config.yaml
n_layer: 11
activation: "swiglu"
router_score: "softmax"
balance_loss: 0.0134
router_z_loss: 0.001
lr_router: 0.000363
tie_embeddings: false
beta2: 0.99
seq_len: 256
train_tokens: 293200000
dataset: "wikipedia_en"
Below are experts of layer 3 (counted from 0) of a mixture-of-experts language model. Rows are named gate (a neuron's input weights, with its number), up (a neuron's input weights, with its number), down (a neuron's output weights, with its number) and show model dimensions 0-255. Each number is 500 + 40 x the weight over its row's rms, rounded and kept within 0 to 999. Numbers have three digits each.
Before each expert's rows: "raises" lists some tokens whose logits its average output raises strongly, later layers aside. This comes from a sample of Wikipedia text that the model never trained on.

# expert 2
raises: "on", " |", "a", "z", "at", "h"
gate2:482519534517582521509488440463486470504517577532459522482470430514472506499449525491413534516496478474516494516454517565514498468481615489521473548470458494533445429497535544523487468460521475477413506434403555490504546502508511508476535478485463543434528499563473429523485611529437487505503426482552523435542503501461532491424450442493552547511547478551480448486476528441547439434513496488439482517487554504489490482526494509469468529456490546443464466520497496527485536450572469457554532451446563473507477457414496505581518475499476512516502550520559548523444511412481496565544535539491489426472527466528476559478494487486493473541560465470558460492469456537466566473532495586518482522517442444494487512484498484482499517496491474459469416488549442495529486486548350
up2:515494524484482450517521453545509460554487500498531495524480500466524435400512493501474517520480476490477537465532436536468562464440472519546508405530506453533431519508516444565557427445483419527486564511522515549463517508522543528584530480480545553470477510562486509573480519542459534492553369486499467529439473509446519539456534419508601545461453545541462565480500502543478491554566476517459538523523524559474521489439507511494430484491457544456496442555517475472494477522564481530503512479491543477470533449531490541503562528458455437493500553471547478534487393503468473513522516425545499603442502540483492524499522394514532442546554504491511482565449469495521461486487581489508534454461436518538578506498500505454460544524475489500474519460519544469503415442480497
down2:473497488461502492509443544520471498484447562533475498587520461509539421552488439485578490502528428418458538467476469467549459459528407505571506460498526500482550414511515509535516499501495596461533521524562447468483496462499522497474477396506511446518502492499479578472522468482482479505549503505515557483434466449477580515506443493518536424524517502487482442531472476538493452521478511477543471508486562543530503561450471489532504450483478544527506478521491445464456496512503489558541485575483518432507463490502540569524551392529486528509537518371446517450534544463475530478494503492430488495486537480497521563479524513549486549504474460481452570442575438615550468544518527492463525477588522497547476547516445467488505423459547456485482479461456463475409499504444545

# expert 18
raises: ".", ",", " of", " and", ".\n\n", "\n\n"
gate2:553543459485503469504481471485446492543479429583491560501522565434430499463537473482435528565518487498448504481472518501506532520404436476576504545475469471525494495508539551513473441577456523490528454504488498512450442474529478499548483439520481547501526490580590437497499446662505511566523366526530496515535457510468468443525464494458468529494568496521564479524490514494553470524523465487503509457573507536480461559500518512499512515444525543572503463479454525466463459509557502470494490492511511494493498518492525542464522446517531456455472457540556548477473478415474471464541479496476521416480482563380477543498506508481493461453558496466432566521456508549417541484480521527450478518468444592505565551468504525508502514577544491526514473486549530499531488523448507
up2:440449539535461454450507535487513474512541542440450486516428449520497486510540499511579476424428574511485518478513476498498529443515462566453487444488530551478486490442449478508556488531561517496457572513525479504536560569455480529495475590490516419478489499415388492468514501354444450470530582475418513505505460444471517524473519558511579546486490530483468490476502451478453549503453571534476506496454478480515444483480513479512473512534503485428560525526519449552509522437477533534418506525492567488504520500492466449538472509523484431480518498463485407468500526554487524511466471512532465550503497450474454480534506446435552463596461594499553434511538461502519499438502424484464487465487502452538513476491481457548445530480495512472525576532493496446511514522515561
down2:472464520449431482503451478532465549460490598550498454519559511453470535420576483530515515508495462549566519547571517472489490543512545498551528494470545526560617534522555500452510537534569409492540519521539491435534454410451545488503487507471535523503458463506444505617468540529450492530550466485425466478528528546438512517448490552521511478452566493511514512541403558464475523513471553508524517415585489412540524488408579541500445494505518522539520619466522493545504461488516559525512477466485483483563509531457499555524496458591465546500469536564514540518473532452462475508525496567493507480482482481432536544518454462481528490547490481488507545427497485479517521549493485495505466482517552473455548499527529498529527551549459475436501484510549495487483488556466498

# expert 12
raises: " in", "\n", "n", ".", "st", ";"
gate0:487478610483546509458540523478535483495527477430489477468508544477499496504437505504453502522517542388459537468481440451539529497517594510550499582473510544535513554538484473589493507440540546504446537487506525450535533524536461495457456466493478561474490568553546442563581503447505495537531572516451519524482465444506540473429523481548484519517428514524498437427461504512478452485548549428488541482471512506460531524493522480541530535509549507480542449453444440512499501519484512436462473544556495534478456429513467562442508603478500526485533486466518453554552524579475481457558495517489417516490544505528509538473575530498526472530492449529497454490585466520470430491513409468515502479592448466494494517551524504564569462554480525448477465416500461464440459515498497
up0:511463422539488486510528480510504546441537485520507472528484521464439573518598513550489521524449493563484494558440454554593521603455383526487541477517501498466491474485502485523554530444532453492495504456536494549495534468481495490445558539489516525466532484496504470444482511560570507572510473508519442474505514514489472549522448549431476499537602504429487452495477505528473530536505519501478456505532426524497550490476456485508484483453446567409535519480519526459411486446488473595516524513495523480545510502493509532600478492485566414493481525534523530463547517474386506536473581481481444590520453536513448448553537461529549554488548552484522476479562512487529483480526473461495499580541501485518510463503541525498421496518428517527499497567464491554550560496440555
down0:542545480521599529490527518536454522524506572581503510530536507492545501502542474444518487470464524539430462490420473465489485551541499550562495518489491537489472526439500527501478536499545497487499505478484472469484542548534502442588503436522521498561430525523535531474511477460498475463477571529474490569432461547557500520486535485511549523445445504511471430534466462474439487459532508556508510473485559530571540513467545495514448471556449444466459453491485482541532515464458548473513485417456485556512507560492436521577477440478561588466481455523552541490498459437458547458499524515595500554474521528526515445451512527527458547553479504521566455488591566445505512424537503417488541521575543529541463453482551542483495465458481443494527428528431445440487403483476531

# expert 9
raises: " and", "er", ")", "ers", ",", ":"
gate6:515503520527474529502534445458515474496499514454525519532495568528497465430534493504499513485537495476560491527501478590502465501512482489485448519564527522517508464462493523553443422435628514529504542391449559551450508509510478465453539396520448498520512410485461471542455537498454491533469444474532491510495550484608484503487502488495499558496513486546492499498574528532510489499565472512448436500460457436474502571520473527529533504511466426519515559452511506516455451440454480487490458569494497454493528511550463505487465434502500447556433543469496482475510570509512434463557517508443544517526452440514543527554512542517578520466384505521544525448609479520551476432520475484513520539473512484580511468493540447522477551553488520531392443487564490550548479471470540
up6:532525555534528505514449515488485528475488545563521446473471514490472403522464459530490475506433477504473459480478428535477544530530517483519516415477426479429475497508509509486521629552352483406540468520529442492550479464472513554567530466488511480513511551481508554450479520457501488560524517520456530495502505558454514514487518481469502482542569473470490459476484474533528521523525541522516427537524558491500471455440528485502516567499468513401503470555497476533507491599505482530551528416566541533490489433471474529514545604534495552480539560564493525528446486448447481531516521488532466510456537525450504564428517506507472509505622462471419487563459519495483541519468510461503495514516485551486494559478463530476495461448526403484536510550539511470449478494517394
down6:502429534518470508506430487535498457525497505545549454464465563520468469501434546512434448456530500517479463487524527455536540455477508516509560510515535497518524540480534607448504460531496559480527418505534463427453507458434549585532550449559469455506449485481491508469463504516568451494497559505537490586469524541503512498535545529444529536523541540498553480467404571515499561508486470499505484439425466561444451516440518532448539521438482534542502508416505498516513492455573573486523550484549497486517536482537499438508554427489529393446484466550508487526611537539525489528554461472612485490478565501494521433518531404491516444515475493493568474577488450470501494509502542503470528501519563477500483504512523504478462574558446531512548533532470518479480495464493447

# expert 22
raises: ",", ".", " in", " and", " for", " of"
gate2:492427457506493568543541485452495515483506496468493497463553487476489488492503474407547473546546504531513555401511515491531494482499468607486478492446452493538458536583452521451471475510476560489443480399553510449487474429434519532526493476471453579532493544554500596544587509520482461498490501451533494513588496517495514495545481515527540462487463476507527516551508464499571453498561465490540503489487507495558469364515527512473534521485425431515464481497460545481476446452522550476452524472518475469521519548536475436466462470575511443552565494460483530514530516584432510463487499494469500560443481448524495509458501496546480537547507518456416443533552485493486480515517536436476563508467487432495406496559504515482464556491463584504551522426537509490511508484400502
up2:549459483495444496479522503454505538454464507440505503495461428425475484537467485436562461488549492547544533502572511492509533505499516559531451530538400532559384505491477555446552550530517525509491487480484519438516492413464565480489532500515489503498480509624464517565469479493521576538516528472502591451555486520465512482492495476525534479535518510469505545494546477500532422584525523428539449528502517474519478410456473525474498537495385458516430509563515524557491505461501511547484499507572475514465490546543473404432470471580474482506550523503492541511553488511507493507498458488431439494492449551501496461498477516548533544398445478441440427550538497452490466438466505455494530545449479446446426499537498493528460546429548536500479495495457556497533518487473495
down2:476587549573535481465434466433505462516524516427486510525460453473468512506550456448450478518403546478509508471477525492487465499458508504481430453452550526510469487538521511515467552533567471425487548466508507503602444467526361420465539497434523453490501481537511483514510498560550440546521469507529520531427507511504522519563496442546500552472517540446556489500480493558485540482466508511541530482412444464454498525533483531532493538500554479458437510580519558506498488498533500465453498478494515511527573490512486533521549470484464483545484492515518559595567470503532555543550544494476498523514518502424545496445431539508558502561615539525558451474458503544490400506440499435435491501544529469491444517468566478488486546525543531517464474501463516457482509588508480

# expert 28
raises: " in", ".", ",", "al", " of", " for"
gate2:540615463423493520495454524547514472466513507468527473558468509601498469484500522505477516491524480576472559474547475488472558547539483502536510476492466443499511522490538533453558552455510515481486512456459487541524526440535593465464536584471434482548471502434589483416494456509494519470425462528462481492555530493559561520469550532496446561513560521454473545419532564523490510495529534443530580614504521583486417503489520490576485562547509488447485529496458508494536461519505446480463465513519511444472515495465480544495544468435514472490520478458593584492520494575494549528546484474515482480534474628530491459549481457493534499430538528556524517498546442454459419487439432490439552490498528514503544493529502501469462483538529498548488475477504470498485482487521494
up2:514544549428524512488585554502485397468499481520523495562404518488551486491571566460455497562475456541531529489428466450476487468527535478496445483506449440509577546548485535458492475508496485461434544524512472458533585528516520444477471481551565477532521494481517584531609468455510454519582502449464529504519478502522556481488464476463484500442486498487483516517530495495483447541481548467445458492426427492464420510540509454527443468543456466431517469462463445497496477475533499497449524516429492445546484526479458487475461465487492497464491538487534550557501543525559517426561556459467464488501436514584466486527518443432450512497460500505481545435519507520461505450493455462541428465526525487514395485473567485474455482534499495471542535507445566445487482437593477
down2:500493522480540583508540572503460567527516557502487562471583455494564430448423499431477514546571545484529487518537510517441515478447488585526529465484489433416445472560548553489596470535442501488497557521470475563492493470506491438557489484523473472530469529520426468460513490529451561501532575473463488512517482464487510474586479483522549495444445490451491465510529460453398535494492387455484471484450488506511550515481499554533515454451488439447482424536525443566490535485454431486479539494534499492521526533557460524452484519549475503442495547466495503409525538423497534473464477510478558482448503427540422580476562509470506549442492492518495479478471509536502525550489508510547571492514484503488508507465487503484518533498492569540521443512458500549548486456450582

# expert 4
raises: ".", " to", "ating", " and", ",", "ly"
gate5:524549488562501536492489528499457440443457557519527518443425482413477502516523497475462420511463568546460469553552479455489451525504505486494455464445452458562590405525477427378579505542582514501550449529533545487482454479453514544472559465476466565490491500500528540430519429560481478521484489501529593473488455460495473486560510524489500500405549524501524491542471462472451476439471523587551514489504555526563459457547545507501459512507480565545476529528435484494488435433465476497475519481503537457490528536500457435488546490522459471524446546561470467518500572507482520497502437503540519521484464499516509465486461509483434470446472502482451461500540513555485481500563502559463494447603438423459530519478447493498518416479535515550544528491506544490435492517489507
up5:571580447503489496510545487446559481525465548465480488489468479385516515523461520537518468489468495540470449543491491482487429509488512484540541534464483476496597474468509518405502485496526533541469459512639506490506502474535488534494469557472471547486443513448450483517478469481552448459469468497554524472559474445576490506553561490439558510528512477513479444485502472491511496490474567488540511495497538482509440518525556529488517499544506568512510492510535545393503494445497495474483465438533432545499526452549488429504540546580497457512479544530470470595456525568563503450532476532502543508492535506460527451538469510441521482460549507510578448493512494439549564442499494512467585562492463394543504492430542487495518472411546482457424493467508510435455538404482499
down5:500486550559454499567568486534479469457507487482463444512473446489447454473487506485433524508520432491501468529434526542507498506460482482491565477515512457571559500453490512518516516527418510469514441538514462437512548485465505455436466523424480431548521462534429560498551403516458448454503445522457540482478507454507586392487516515468497526533476503491428509436490528503559543494533596539501507524416520551520410521497486495556470580488481552526484519521487497531518517523485465436523511527460528556478537571470509519498516557469523485557525514530497505571419558442497499524457454469564483537478495529485519440566512505580425507457483438543475490555439513486568470525529546554496514473493430466489490542513482542466417475569523478511439483526587537475520489422491542

# expert 14
raises: " to", " in", " the", " with", " and", " ("
gate0:483546462484476504416530492536523532487517476527547485490515526413512480468412457416457397452485483469479505525441481497558485539552460515467472497476478484508465473495496423486477488513460553486536491544461537504440511494498571510465478439465538532482516496583536448446537578444539391449450501456426543518500509446500498496531531480455388498454481453460502502452563461491538478424556540497469517473456444440426480499500511525488457473516488484530446534517502550540490438540477555437471500516504528427487533502497526479538516502437391449464531479582520485484515554531558548539509507461453510450545463450564516519475459416532553475532462514480510487453505493491550488520427484428533510421469567485464524502505508575525496454404526450463522493501481498473477533547531557
up0:503536517465480472467551506530529520493527484506555491496500533443513544528518490423396407482499459471478489541422514498520487527503478553469436453520530499525448527514497455520482467497455531512549491504520500512465485474462562521487515487495536508511538505549504445506499609442506393496522502485466524512518516514449530499497592500462403558485508470427488493519584501514499503415553491465438505467489462424456475482504475547461473445610454461508429542504538484499531426543501532440476485554517530412483539547519495537571516478472397478458520472549482483498559525527567555480508540466445552495539465483558466499453449428509522526542461494494540463488446509506542474538434499428529506389514590484513520527488505556506517470417515468443482485511483514521468568552575567
down0:561429513427509510496460491501487446584498564545354534492465458512544509471519517484451433481469561471515465501511497549578544479484508493493437481507516499540467539501471440579546601502438519436421495577510514449396396487478544505498531470504497505533469482463486536535520536529480411561464491491477501489552487511518452517496523504498525587509517561463506467433552541518387483473492458512466519530503532504488477546533461526430543512540535445511543505469497535561494573507520486494481486525504469477499486525517436539526508543527541479464516470497519421480496596509565447499474466533522483485533439549491474421553572475520520525524551551493497440555514498530543492474484440450475472486490450498570462506461485462472470540432415535453505499503429511436509531513472477

# expert 30
raises: " in", " and", ",", ".\n\n", "\n\n", " or"
gate2:493491544516461407531449483475545553502448544489448519420510505459589496539512560511573454523480545454509507481493469514448497536508493517551522504469477486546554439534492518562542478459538468475475449481515525521472505482542497452513585513544537442520478518505592505500441476486511524494491517466553538505468470492445490530532482540570497497599477614528535499492476506460517449473488555525517458479503448446476520555531468460531445534483544514583466438527575541538534534480482485449502496483599511496445440450451533527470448455498474555521494589436543539484489500508505510473530487498467562513453473530449536521553456442497513523524461538551620441482458449441521516477421487441516515534514529460504463583553536483497467521508586500491505496535465563425494558522605485
up2:522516463424512536467534483508462517526542511515494503543466464560517507472548443449444479434471444475580500530470506499555473471518475431420426472579508465497466592431553432491437487492464558511545528538498535503494473486512477491439457405477467528485519431527462487511592525527492479474500428525483499533547466529527485464466525379409574538430538378508458491499544449492508484531501478526476507552480515484527570414514573520500511442491457433491549563467548457450515436544472497534428522534434489468540489518537520533482470509475543498470509453538475462493522493476522470509418515485487430466555502479569485479491499515526560477488512454510442558535433515494483476501502491579523492463472437579479558483458481573480534461508480466511456481510481451508481471502457464
down2:531472440516536470489459500456509507539438521521527480443493464520516491489413506536512544471445443518491472556508553471517489370548482465511479495569484518469464595459564508547492417466474514579500511545520533483534510554479509502539474533529486519510537539508476534499570515465505457434431451443501505548569501503472502474491434494488501484520538484547464530512462476558482580498502538500538486533509536524500508528517477523509594391491516492461546526474395510449500437492454515516502490434488498415525455484402512472504486521458513529474490515512426482552443485557466471567425447496486509459551504527535466446464544493561460510535530537492430425547530449476467460523569450483508497533471471548516462456464501627442494481557459455503530477530552499603501458549452496

# expert 17
raises: ",", " and", "\n", " for", " (", "."
gate2:464484463495428541402470551496489525472477457441488436480511535467514512492513542490498502476483522404455470579535520529520514504501552483511491562446579455522492481546475463442455468524529496550487515537460540476516474481516528476542487529483480461571496420561425445553486488524557494439496505429508480542512566590544492546491513377429496431470538549484488411468530514472481532576524500541520461459458495438470514499453478562481476536453543518549529467523518484571467436494491526499498431593584512438497531509504446528494496438475551445561531547524438478542547539493591498498500514517464548443459513562457544517475536488497517520409463482416427469521489460493493477537520530490545514560494516489472497413528475499544483457543438522502561515506526519485511476446491543
up2:574501538488478401547510534585476475549491567503557485519515504486499568498518512531505477505518403526554533532469568516390509486442472565500497461515477512474549520473502510506507545526528501398529529473511463608470535503487499509495482468536433564445546520474474501470495507522479432601488542531493465503435482491488490471515530598521434547560482482483494528526506491531466491389441484492494528534528548498553488515523548521483422537519453468415469498463525518420523557498538521534610509441461511498494507514468498541500481487519514542518511407506523515459458463495556494515461497492477419516532551472594486509492451536517474470549495458483544647461533542479463491506480530490481523495518453508450492524484581467474487536437571453466463438539478497493505521543538445
down2:471408513555471483461541526495536537431513470531466419514481486493555483486438449479512453520507494453486465532491582533501472523475506492448442497515461519580496481527451424466490456517553513439453396561492568494497600516556520536496512511458514547397432510480564508458544486458496577448492484521567460431554497495533522533506419516564467529501555488533492553497538506566443479534499472522466508571429573527472470586517449529507432464506485491494563589473545516435511548439454472436475441549465513476507548495544445503511517426446473519488547531624476506538469511480532514447471505530505472528420453490481495440567575450505519492446513467471521480535520471463497475509449504512524481439483448486536505496523501476508539498556451521446509523526501504514516453511484475

# expert 10
raises: ",", " and", " in", ".", " for"
gate4:525532529480448507607482502430455549484503518494559416547480545414504530502529511539505483462507580417485475494457499495487504496453478500552493486451443535516557543490447504481574471527460516471503451462488566437484548523495495570485534477521488517487518498506499509441513524440486559514487513485541417521518501469476509484499460469560587475495425496462435499546500492517519520399491567518501560501522508432530496524519443511523468524453526516525566508496457572457551517514602494475552473478551540488525502435516476509486465586420475577490476450497509526500497584455523504619450528513505498469453536489451471466557516516487457438545416487436465476484409446478465518539484526467599500512478545469526506589550534532489499536427539498447524472501518488538476508490596500
up4:495501457544538494407492560601517509529485480447502531476478469552402467492521544517468479524465434607518559500511513472518468515553521505410497508564552468473467486531520524504452494443472496524461592554511476529527499500501521427459494520487504460470499477492524486540507435532543487500523574517465557523495532499529498583487507548473410515496522501509507479490506516448484515568490448481532413494507510464518516499530581475541552479546445534383477496475557443527474444496429505544429507511484481527494477545451539547506510440535531467519513530535534494531539436548464434444515426501485483516528457509539469505438502454515537546552524554589553482502611574473513488452523482522489493460570459581496413432471437513508564482558444467539510533462498502452470475492475462
down4:536500444492516505441540475501520476532508473559498517454539552471495581471496464539600476438531530489521506499472475482499455453486506524520503464473486542465455495526403522440557505492473492468537582524559615480498476492457536546485526494485481540493512454471539533511457466512524528489421495512563572506584538512532579609544501436544451481492438535457446468508492516476507578514483488516529479536421510414415439472536578474542512502473536548562478529521456495406514505474505429470546530515412485461514510496472452555476512493432536445469458440504501545440513518464532458522528557534529482532529489510527541487510438586552487502514531578461463511440517493547434548485527440445446576483513469482553489578531523472535524498522505539461507495541531483524516433451479486

# expert 25
raises: " be", " the", " s", " have", " also"
gate2:472475494562484485488569517464499534494478549502557583525514479471513619468497521432511543486532570517448425441475515504453519485489537456547541504527486548525534487478473527518508458555485471516494538522455611502461513503528559466470504494471519512509414561557541474438509490513539514492535534491525471535453498487480517447520433524508482493500490537446580495496460474530546459528563591526503570451461540567554505435558435478489527504500532430544559444510406539460549462516542469564520470432466543463453499598560451512477493457576414457446513511503509514542496481509507527548541568511549481454475496517467508472580494497481565503465464436532584501482488535430512489493487496467553487511448451595501526517513507548528518492521576500613547498495445534519501503495504487
up2:543450465591538502477490563448538462482472581527501546460458563484463430462449408464529514518511533508470529545511521550515527533513472514530497440514494513505476530382481508532518460528430518476509568517413518485525583580526447492481464434418502503541520465486450581490575503466489550514482487534523491519517459452528485521482438555529496503517489470463569514539505490429461529514532546459536578538522469580537499497527497499473530462460518493610453472554493525503588451524554513585508518447545468459470530521514454501422507484515463564518524438517515519541455492528568475486521497526525520417473526529547437440504535555454490507455500500527484435483553467478486502448482486458544493488463541471489452569507530533483555476509472568548515522431470466529555478590558477
down2:452470437554533521463504434461469482526532515498438564554457541464582461425475480435482466464553506492518529486560433483505427532540423525433559503550570503561506518490512495496505492458452478533493496464514470488530476533505507500498469485536512409565514523503579512548496508515498494548488457532452497551485471440528505529528537542531498482530474545421434593450470535484498494516540547506414523471468581617465433548557512539589543501508477565526470503449532457512474489509462469458484494596533586484440501482524462534493513526522521486443471512542525495465467512530539479495421530589537487410488521444503527470530572452533509527532534487442524538503549567520426481485487472531551535554567479559532542540515551515511514509472460517534484494484461410507526532472517467

# expert 0
raises: "\n\n", ",", "s", " and", " in", " was"
gate2:516502522555524523515572498491533578538531500479428517494541447507540403530516495430478520611516472522488578493528465491530399520465488481538537483523475472435527455572552446448552602563584507481509474442508517481520522518555452513506524508491517555503495480490612430454567507474473459518511459489520406449475457453479542446492450478419495494502542452524481552518486429460528510461486451509553532480506561438568459509524481477584462488509518440432467439497496447531527461528447533553513533434525443527401512466504539484492527555502438471426492509507466538462471449535489487448472514515480450499519491533547526488506488495556480435489507473466469561543473455495524465465429495535458558497553499462512471558564561466509515454511505516481523493556551515507444486475514471
up2:530424434591439521479518447528526415514486472510577471510513444511420469533472516492387584429490483514461468437470481509544563492572545523480549489502491446572496519507534534536464523457506512503456472495514561507518417432477524528471456473504541514497477526449426482602513428537479521458511519517456493483438519536541496537542551482582505487378463463494596447580538523501462514543531522479425465501529386519443477513485480451527471517510564513449490517548486487497459562540449487468439506448464465467539483481481506508587506460538496566502472399498492525482505484477470488486518442505405475469509479499497494518462492585503509489480503492479543456501491561522531488477590472481490438484527468476484527459506505491529554517514538500482526480488492454506483580482450521
down2:474493545532475565458493539521446453501516521423473523520471533492482541498492470503507483536495552430413591452430526524457547496531516516573484500459493465491454507565473533473488575528484475492528463515514512525499481413468550360522546445499482625482531507588486423531458559541512507460462539568473484500480489480482531525415557509465474577532480514505444566492518534491533466530515455490508514506531453488603574515486551549543497498488580521558537468466531520497514482487492507507465472519525542458463532556446498576515428521493469432501493539548411529544473467463550475495499599472512470532432501553478539557527461502539455490560519490514524564523497448464509481533516441499460495526514506527496470408471474572455491473529459532498513524504515460434461535536479565